Experts of a small language model: 3183 steps.
Below are experts of layer 5 (counted from 0) of a mixture-of-experts language model. Rows are named router (the router's row for the expert), down (a neuron's output weights, with its number) and show model dimensions 0-111. Each number is 128 + 24 x the weight over its row's rms, rounded and kept within 0 to 255. Numbers have three digits each.
After each expert's rows: "comes before" lists some tokens at least twice as common just after its tokens as in all text. This comes from a sample of Wikipedia text that the model never trained on. Tokens count by the router's weight.

# expert 7
router:105198078199139071087105137021165196094091130114086106142133102150126136159113117119120093118142106105107135110131109172144119135139132142152125121127124118128160137083124125116126141128124138125153113155127160084135111096137108089123119138117131119146103147135143155137129135109113132121109107105099115126148108132114114143100118090110
down6:125135122131123117107122116115082126091157125137108126124109176100101124150123131128111158135159151142146142109128128125127122121103131156131106136101146114128094137136149104127152121118063129162110141169135155173181138103112143147135092144118144171124128162143120129114168160104117103156081091083127177100169156154118137114128098129107
comes before: ",", " (", "'s", " and", "\"", " was"

# expert 10
router:145167091116169144110104162019116165143106138160135146157150164139107118102118120110126075111127126088082151156119113123158115122149116131125148103127160147125144164113179114116099130112131110137114112123132132087131102146111118117130106093129116111110114091096142103094106124114097138126112122112149169141140115165131090129111156116128
down6:103133129114141113110154147135114096135113117102149079107106127103131136172135152144108113130186090085150147142146126137147150148107146101081160151121140123119133117084115155162156097145106122139119121111164130161183098180117112157112119084098150175164113084130140095110142154117127165097118152120118081121132103161167127142141130116110
comes before: " of", " in", " to", " by", ",", "."

# expert 5
router:150124108113124130089096176063108164130134193111193147144108068165131083084159103186110106160094137112157099101113084142101086155118106143167105125118160139139153145117153107137108115122128110122144105104116110117183104150151118129144120124124146159156161127144151132120122127107130115140138103159131100168104121108107131179089123146158
down6:120115112103123104145092156151119092126116099104144127111105153084131133174193122091109141123147099143129069134122105129083134150145121138123162119128113134107106094137144125157106153113155168090157102140125151151176146151136162113090113125097084083099146142153177130144159098115105128140102104080084129109149148147150127095112117124077
comes before: " |", " ", " 1", ":", " 2", "%"

# expert 14
router:079164081090126065108119180041187147124148142110131160109146158147122152121126130137147103136118122088103149126124106100170139132137081153158121146111124132135188122136175096132078116161160129146128153099123104118121135139154116126151097103112155131180122086101130113111123103145137150122114132114150127159144158152135112143099124104121
down6:126158132142154137157140122140152072094099104088138177141183083075142117117149100106147122157122097094147136109102135108150109140114157144111104151134138131089122115130117120145175133130157089084099152110102115143128101097154131143134119110144093121155153134147150154152132129142092145117152172131111134119087107161083153133088141120166
comes before: " of", ",", ".", " in", " and", " for"

# expert 0
router:119210170128145098035141134089107172125162122120148150102123090148147120138127106116115134136106137139158158123157124130119133136110110115152117133136116144158132133089169123122125118114139095142106171136186134131178124105140123102095101148127156147115132131158167131162142103115116114150184083109126132189120112175105150127113175104154
down0:102128118150159188114194181145136083118118145113127099138147177154153107126144157113151123151123187157145140095148161168155132133109135139170149125094106168114118147169098101151125115105086113147152122114106132111088124093108108164145140135111170173134161088129149150132122127128164198116143150130116115156134141102138129120114103148123
comes before: "\n", "|", "-", " ", " 0", " 1"

# expert 3
router:100167090110126113106070161076108198097129115103169130104158085135111142119135151100160140132128134092175152124152116135176139119120098122117126122170112129141112123096153157153117104111140119176156106107108122124151104108153126153127103096072115162135170164137104124104164106161094145130117130128115139137134113146082120122125087123147
down6:134120148139108080121136105114130124139133147109104119126147139117133099102109062119144122198107166145144136131098139163128118124107141157113158107157113131081111124148132106138124101165104128127151135129146125073146095137084146163168089118142171146080117170125173085115158131117129110108139132166106130152059124157131107096125153122127
comes before: " the", " a", " be", " an", " been", " not"

# expert 8
router:127143063132126122107141139044138193169158128138130123106189165143155131110149101137139091111130108102146118143155126080180120093123127098154123140089198144148149145115121137138136147141158118152094108120127120116127115110095107131123102129141117166116137161125149173132127093129144136133152143124093138089149115181139154131124132137122
down36:099136148100160128166144114129127136090102139142075146141083141134117152106131110102132151145148124127154165130194163134133148132149147145137144143120103127116107143131126111093101129149139131130109152063162117170117133127133179162137076146098078154150113148109158109167138046123094114122110129143120149129105090093166144090127138158103
comes before: ",", " and", " of", " (", ":", " in"

# expert 4
router:145121086123140121082121134032165138154133173076182141124126160114116124129123148131098170115120138149092135099124141104114121101116139090099150112149107097111140127135136093148168125131132119100131085149103167128096098101137144112143146093171100124157169178125103159142117135160128134131150114118130105134141123136130080139119092152104
down6:148114125125137112131139084095116119124105101142108124168156140171138141109154125177102106104153145118125152148111094161132137158085096125124146141103157076113117157184108143103122151132113115124128145122122142139100101143114109167149181140148133126162144091123166099176126124133142113111116123109127118071120129117152117126130127116132
comes before: " |", "–", ".", ",", ")", ";"

# expert 11
router:142157128087140105091125149060139152112122186117180159149169150106118124135165132157153112120115143142143176129146153129142157103118127121139100093146162150125133135143101152118114141147149103116130115143160109117161167141106118111079134119125124128123124138136080108145134133118094135097129115115146114093129126100143144123082124111132
down6:146118165119123151082166163134057096101125101117115143104133135158117094140137122144134106087136137084146109145127096125113104117150134111135090154146145094106131137134085118121139114126171150143126128141102114124155131149127116123110122151150114092159127180137138136139103122093107113071109144153120167091140124114110117110078104172202
comes before: " the", " a", " his", " New", " United", " an"

# expert 6
router:108175110091142112109163151068126140122091099133162128133146109186111078169145100109121111123148098118118101119126175176124144176120163141124157133133116140163176139147158124147139114090134124139150175090128112139109125082120126121105133111128120159121136099119105129171113080158164125102095112133132100118131151120144161131096095120105
down6:095133129127112101130099131171079126134152119134104152136136155092136144097107149111111144154131112115137109116170113119136084153097157138151127123097107152082124103142142139155081118123139160138148149148146136091150120125123147109108148111139163111117139104123119120170129126106123123145071098086126168102123112159147167106150122146108
comes before: "\n", "|", "-", " The", "The", "=="